Weights of a small mixture-of-experts language model, trained from scratch on English Wikipedia: vocabulary 16384.
Below are experts of layer 3 (counted from 0) of a mixture-of-experts language model. Rows are named router (the router's row for the expert), gate (a neuron's input weights, with its number), up (a neuron's input weights, with its number) and show model dimensions 64-127. Each number is 128 + 24 x the weight over its row's rms, rounded and kept within 0 to 255. Numbers have three digits each.
Before each expert's rows: "gets" lists some tokens that make up at least twice as much of what it gets as of all text. This comes from a sample of Wikipedia text that the model never trained on. Tokens count by the router's weight.

# expert 76
gets: " team", " home", " Team", " club", " part", " player"
router:116139096150089147128116149103132137100110139098132142129163181128137140132101137117094118133159116139144147087109150146114121097155134147143125133076184094159125115122127106116150112093163119
gate0:105144117129140111088076092121127119118137194185109149124130144108119111108147123115102115138117102102114146140173128140079143097119143173170151138141094154136137137089096156152122131139119131
up0:093152153119139089128096120128108158134144192187089117107145168118126088123093125116114132122092108124109123128146149111135114123172155124159154119139093173151170127123028119148131140118097103
gate1:115150144163131126113137150136107144154130072088086116115093122136115140131099131134127170132136164130134153075154109133134148164105118106125114136171153142151106128147122094119136113119164108
up1:147100097099124134159122128142141097106124165126136158167135181127119122132162126156107101103142088141071114179126138114100108091170137197130130168091095108083140141104103168093137173142128140
gate2:088112119115144139114156104110129084150116144170142120121111110142141118125113129126128130092095167143183127105118166141122122172170132167152147138119129149133143164118093153169125160145110119
up2:133139132145119162155105130130108183143143118090083136115152115127131138144100133123141103150163125112123121116105118136150113101117133084091128100188151102160084099118151074091128079096135105
gate3:130121110118125101156083136102127147112114153109091131148152154099126106132110138128134115166127105141179092098124136102135153102129144130126156164123117132088136133130102140152087103153149062
up3:153113124135107076121122150116127158116140152134147169128140146113113094128144151136132137148127112156165126106139164101131177100133160124121141186155087130122150154144092139161105139181139064
gate4:102133125129105150144097148138161119121113153153109126109083134146121122152141101125106086118114121105121164117093125096155124120136121122166172132113129108139069126121112151138132144138170122
up4:149124147121112119135104157126137145104136110115115115142167105099151132102115149093136139122121125142126052152148124182153140112100114110140129167146115133123128141152108142113121108125112128
gate5:130145142123128128126135120131161122172113092131094132134123116109125151123108119135104129172143118137138149117103154130115159137114124065115139119137116086106170131102119134131140136138141149
up5:136139112139149107165102076118106121160125123122157102157136166140122094110132172124133159135160144117159139148133117146155143126142132146139125112117177142175131132162162169169165174148115114
gate6:159090105091144122132130148153111151165088078086152142108115141086147149133121115124120119132118122146117137093157081124121100139142163119117146096122092144097157123158118118167126119136149096
up6:126098150123148110163104119152101126119118098116178136086131193154100119138111123102156117165132114127097114131131120101120139072170112153114118109078128118094120190150106157136126100113142115
gate7:102130168156104074118123112104171133119111097171083126150117171142115137117142121148106127080164118120145106119140131071111131106096084146161127134087152089096102154111152127145133117160096136
up7:112091143164136091117108095121166139102103135154112109155138149131105107083128111111116086133153150119151103111134162131094159124089099162185119126095094072077121145132129123130138156149127127
gate8:140143124133146146107144127101124137169133131140129129171139087143127138156097141121166131149124153158124096144115118133151106125117158199139086123152166117138122141126160136111124147039131109
up8:124111129144146075126120120159138101130093137108134131118104149130134116130133139185064131131153143093134128127151135116119143113164112070116132131102101130114144119103119085130139134183173121
gate9:143104136115104148121147097158127131088144134115163126089156110145137109132153104166075093096120106161064114107164120129109137123142096089128095148133113148164117092146148101162117125153131130
up9:146110124144138133110140162109146162128162146088144097150131126135133100106100133117128134139166127100130176112085151126145122116142137113160131131151134103146127130098119127125106130113163121
gate10:133193138166109147098149116103165123157118134132096089128110127133114124123197135110118134119087110141200136087091153119111157191133107159150111096106173092124103118107114118160155106115132152
up10:141087129116105119124114115124135131093148172170126185130149115134137114134088115191133130136156122126059107117167106097116094094131134115152148183195121119112139126129149158124098154147113096
gate11:110123117083105158113110111184159154128138153117136117094145129073113116076116123134113125126152122116158126127132136122138131126141167123165173137168142117130127084140112106140114128117134157
up11:142092162161157129127096145128082116121136086124119093167120146136112162156129121130139134110091155130135178173134130133126139103103097155114119138117096142141103177131137114086147123104133113
gate12:119170174116112112110129134126130153165121123153104121121149153137116135151134163116127131184126129061128125113121151138158115102163150127150125136113137092140138157142184135167141162089145150
up12:140108086152136141152149144096120104095151109117144144157128118103139124111130118142131126093103168177109149147113111112091124161092118125110143131143097169098098125132082120115125094173129114
gate13:156121111085121143121142157118117107118111155175164138122131170092176111092122160129087126106101131138100123099131119132135169132124133123147097129128126084125123120106073102132150122124136142
up13:165141080101115160120140158116124093113112142156152162105146178059163116117109156144093128109121115129106127105145132144154180161123102140158088140102128116124119107106102091139128103096164142
gate14:129087133108109151155115078140126135164147150146111132107113135147142134145164135138122114112174165128183114127139160102126124102098146140144135135105145109160141136105126114164143113110197107
up14:107108107163152150100170141135146106133140117118114147111156146134158123149140123131069127182101151115096103115113187115137117142119125149125137107135139133142136133078117152124119085133133157
gate15:144119132123095108118150137142083124151125115108138168129076111122148132157131129139134119171120105148117159139123119131106131118116127108149134166098131120147138126116165101162152122148165107
up15:131153127139154139148131099105105154140128097117112129085137125166124131112114150119186115140119142152131157090144156127113112119121110116137137135134137125131114087121136094137110113136124166
gate16:109113125119121138091110186114136145113099126132154144163151071133149113117111132148134113139100104136125119121141122120095129131169112109134150092147123139136127120114123135139169090114145127
up16:095140138125130110159088137125112114123086168137123129117092130138125144152172129115160175136125140137121125101172141125179120107155124159130133162110130096130084137140112157159117160076134072
gate17:115162159136108133129145145109117113131116151134104164057136113176129184096168131130166090093118123090134128156108166140131127090105125112128141086111138142128140116134189146132143132127156121
up17:114121122120139095111175129134165147141136181096118130136133085115122163116143110093123132137132112115092139122115122149138104145140132142141116069102107143124141132130188152135122108140090140
gate18:147102115116146136136163134134101139104103110144148114119174153114104116177103141099113103152140078114114118119118179134116170104123175134129132125129129112115121114126159143115117142141135095
up18:133136119137149130099122162134126127164092110098119102146101147136124138109116092107142140124157138170170090131114112132100165148111126167115105106154119094173144133118147157142131146108134116
gate19:117114111107118140107151105134139093126130146132115136138135039116121152093161137091126062131102137112110132167126105097153164139133100076128148103149120159126125125114138102109134134159123175
up19:109141148149126102113102121113100125129105136124140145151098154164113121130093088153170134122129106145114135176110176122106094150124106153136127115098110114163075098113094155145129129150110117
gate20:085140101148133113119139132106138132129118157137158156160162123141131148121139132123151135086140139101135116107137119142080091125098133130166168105094167143121124101151103132128091117151143162
up20:108136123142131134108143122111133130127140136129159136153154115151121124102147135118136129109114133114134116094115115136100098120104153119170140129104143121128125109136121156122117089140121163
gate21:097135113176096105142076147185143152100072092136163112122091145097113152142140129134147116167110099074163137114095080142135093125143132108119136147062085131130120132109156141120119125144131142
up21:119124110138104072128086148149135169126098088138146091136119149084128153140153106128136119155142125102138138136084094130137108142108132120107153132116106169125123133118167156112125115134146113
gate22:097099106131124132105144125126140105128110102159122114123154165128130150112110108155081095142138122113105147167117181172130125105112092115173120168154163146121141149165155126106127172111132092
up22:175125137103117111140139165099076150133149122094156188138120103130099108129125179107180121128146112138122111106135144108164177126154163140086148121130094162143104154088131102130127119145138134
gate23:132139167106160121146105156116116144142125153110090106151127146130147112130116146140149097140142114097167110134168151120137134120116149125146177116065113178132168106113132118125112142115170139
up23:142120112145133128143139115140101138104091116135105122160126142127104072097185095173151134109150121122128152173161106135157170109112163137123162119123125190125140094127127134112104136186109135
gate24:113118122168124172079148113131120153160129127098098141152143151143119165108145161131146137132126151140128140129120113080157107122188148146159125135095132097177144126141135102169132118142161139
up24:163130153104120119194146129082158111108129135128165147099149117112139079121142084108107126140099153122128106079109126158089144154102105195101125121150151125128133136132132156099118112123112113
gate25:125108121091140162098132139158146137096151160115138115149139142136125113139160155118148132124117136142117113137108136111057148101143098143140162166123121098135106147116131119141111140133168107
up25:101124107128153150102137101142128112102160133133116127170149125145125130132147118101134134085112173149126067114141135114104136070115132098113138165121082078141069139100133126128108102133149130
gate26:140149108156182122118154145127115088132097106135106173117114127158131163160124110099115111134175115151137087104147102098094150131153136130139157094132147123148152112156116189121150079125129128
up26:143153130162160108089115120133094098127055130155142151138106118121156139148112095113118081131158151135145118107107108083094125115144124077153118099116131129120130120151081176117157088139152158
gate27:102151137090094170106112121084131123133082143079114167123158151105105118161092152106122136146112156121115108133149147137133119119151120155121139138129142106135157110155113123141126143150121080
up27:113136130116111206137109136110100153132110156108135175140150135091117143177100172091131145138103131139063088128154160138125139113170157143158121141117120120160138147112138146143115117137113112
gate28:150145123138120137131124097122145097128109112168107158146165111142132167166173126104118110134113175114141127099110161092120134127123118147153096132121147070112104135086129131124137138103120120
up28:142101133130116155120113089103181121113106140149133189118128121136141101120133135142160126082128137101103189174102115150114159122092126106108110091126115135116126122152122131147128164129119138
gate29:126162134076096117106147140141121118161070130102092120155116120080152130115108123135133156110133100158102109153135082096111125144118131132177115098132108119151174149148092137117127136105130158
up29:135072127164135160128100096115157141106166139150144153140164119133114106119160098128125118143126143104130130118111148149122120123125127190098164131153110113117083111128149130150122138163121153
gate30:133162124134130134144142091096087139148161131159104109115149140138170113120141134130136093107098161114142129142159143134173109087175132109090122147128106125119151151138101129104120114180147104
up30:113103106139105163107119105130144102171160144089116097148120138116132153121142084109117089111170159107117146134130140146098155121111114153107132163103148136083129152147139128150094102145096135
gate31:152158114125118129149125113146142102132164127093150141116111112082119125146119116135084115160189135155126159085133140109104119142171168133133085107126153084130069151152115109108127123133104149
up31:143152111123103136148130123142143059126134134102144147104086115083087144137136104142081112149200132171132169087128125115122121155160163138127083118110151095134076140133121119108111119145126148
gate32:148126142148142195100222140145142148129094084131113172152111166098061122081087095116164140124132118128157163141115128123127090121162182080165137098094131103122128132123147099133159128110130160
up32:090184099152118170116165173120138130139136080134083192139133136073118093110076112120172130124137125127112157097110137138108119109153127089147111126100124134155121101091111122131135125102111124
gate33:077157108100083106139137142099104123130137124147106121137160109118129133130138143174116112089169148132113124152089177116174140114143117132156130102089160135114099189132108129166132099143129114
up33:122126102140121140167111162102126182133152117169105128131161152117130148109096110141154124155117154094131132148113185132126116083131122143128122126110139122123140140142145161114099116112141102
gate34:109149088152173157134109126156157136091105119050130114095150160123162149106128130122155091103106092124116119120148149142156120127125128167078137095114124130125133127088149150099122109148135120
up34:140141167135116141152143129066133128138129164151137136183130110143093138204160086101130159104147137137136107106107123154119112112123144148172113182145105114130130107174058105134125166117115108
gate35:126151127123169153137126118137138136169137112129136144121121135133088125118112108140146167125141083108165120101116078101130145101138119140130127161091137137141154109117106099129155120152154163
up35:155122157142120126128102101114141139135183149151151131111119136136170141135132123146116121106144109144126138149162124149135104114106094120159110167111043130105111170105171090135133133191126128
gate36:115152121184138117098128157112101161147160144123150137145144114145103140153127110148136121109176109145111132124132111114126092130149142111142117142119126148134121145146100122126117129130158139
up36:149123128139117112130125165130138180143142166129161118119152093162147135165124107128125102097154126138090156153094113128154085135150123112133139103122123149156132128139100108153150101148174132
gate37:127115105180132103109124103184128131140121097135129138120144160146102161109151131124139135154133138170135128093168121139121114118142162088168081101106180134168124173108139155114121131111101123
up37:110105135132107155120118103123142121155119055092199093091119144127131122098135199162117116139153155164115142100142163165129103135146144105144118123135122109147092159081146102085113146073168130
gate38:124179111137108130119109138112107071111146131139130169151151124079118128127114122163122120119127100127138191122113124132096109145087070179162127157129157133136124111135104109108150105128142095
up38:093159129137164107083110102113157126124138137127138144145114133119140108165132140159127054138121154128115184106075117119097115124145115174152093147145145143137132114122120087110141096123107142
gate39:096151105108140115115141166150120132137109147127105151148091110111159102173131092117121130111116141106120150131135136124145103123146137092148141134145162117138138107113098135153129147137144107
up39:152170120109129101146156136097096113146149142109106144092086112083125122119121098129113110168150086106122127106114151110107139128168121152145118118081124157104141120128138170098119129099144129
gate40:144115139120136077126118122120115116130143174137124128143149160090136105104097140137127137117080129142071095100141116195144123146153103151115095138125126171121118089132094133184145120109134144
up40:119111146127115134142102128098137159106125082113126136122149130103162125129154139153117161143152126137126174130108165121157119122105110123140112112104153107126138152126130111131102099133135124
gate41:118111150143135115146084120141122132115118153145094071135130126149096167127128155136145135140137069120121135106128107154141131105150101139136111088147108084133141166136091171160128117133112133
up41:142119113118109130161147154120158109151133134174153121120110092128099127134102149130073114126175136109099117109137126162112119164082145099111104142148108141093115163136133126116127149153172098
gate42:149138081140143139132181161087120139136113165105160097166108101116154143131138122131168138146160116126172122144110092118132188088158105062126103123140139120180105115131109146096110123116100141
up42:110121169118140134130153070138127141154144113150090140064160110141137123104124154124088132128120118156114131137136162122141089140114151177132162155104093135123115110174117147152125069136133101
gate43:145110135117130155100119125118131115117103149148144122114128120159135079081131142143104157138155120170122101141098105165136119162095146149121130096157132138101143127146149132138168125048102110
up43:114151079152156137106168114120118149095098203140123117177140131177159101105127162132105141142128092148139086117104099140106122094148118131108076136154116142102137148124144128174118097066147123
gate44:139155137105140195150131109139065099143105125100112105093119153136124102131088151148114110184132142128118070078162152132124095121091161118112128124129138148134121166134172142103144152117150110
up44:132140135160151165107115099115101114190132150079116119066121143119133112106117112131111098163140163143114122101173142131146125123120176107117167121091110147115146190114151121122148137146142153
gate45:107159119113080119163131124130150123105083114155135146127127152102168122117122151173138134154165111086118149119118119104154093152117149109115119145171158122145102102133075131105137125092117143
up45:113131142120129121117158148133094121185192143125121137123113076147089134135104093092135126110139156120125127174120133098109115114121100108121143134144131147111171117104146123124128162165158126
gate46:137195134110107140146091136109139116121120133118153110134103131121144110103143173133152116143157138147125172109116155154096135166163152146125144106165139100118136068108112117119101121140113124
up46:105162139134121174151090119130131128136149151142155130133134132136133107121135149153108140138157117147141157115143128144124125164130142173130152139165150069116139081105137143115122112140121124
gate47:102092101120158117085174087127142118133144142115121158111135115119113176087151122148152135154081129131151143123129137142125152083134124119114122133121131105122138136123180176118141143154139079
up47:147136119123092135167069138136137108117111116133106100120133107140141102169112107072098107112141115128138112111117145143134100169104111140144118144134132141109119112124083075110147122123148165
gate48:110136152123116094153107102132111129071152111167120121149115144134128123156125128114157137147135130160140145158133151142100119122124100174063098125114106132150148122125141078138127070109153150
up48:121131112136134156117151141159158140160095122102076128168171143100117139079132124125098126152130143125112156115146112093161132144151154128165103123147158137099125134144135146139118168133111106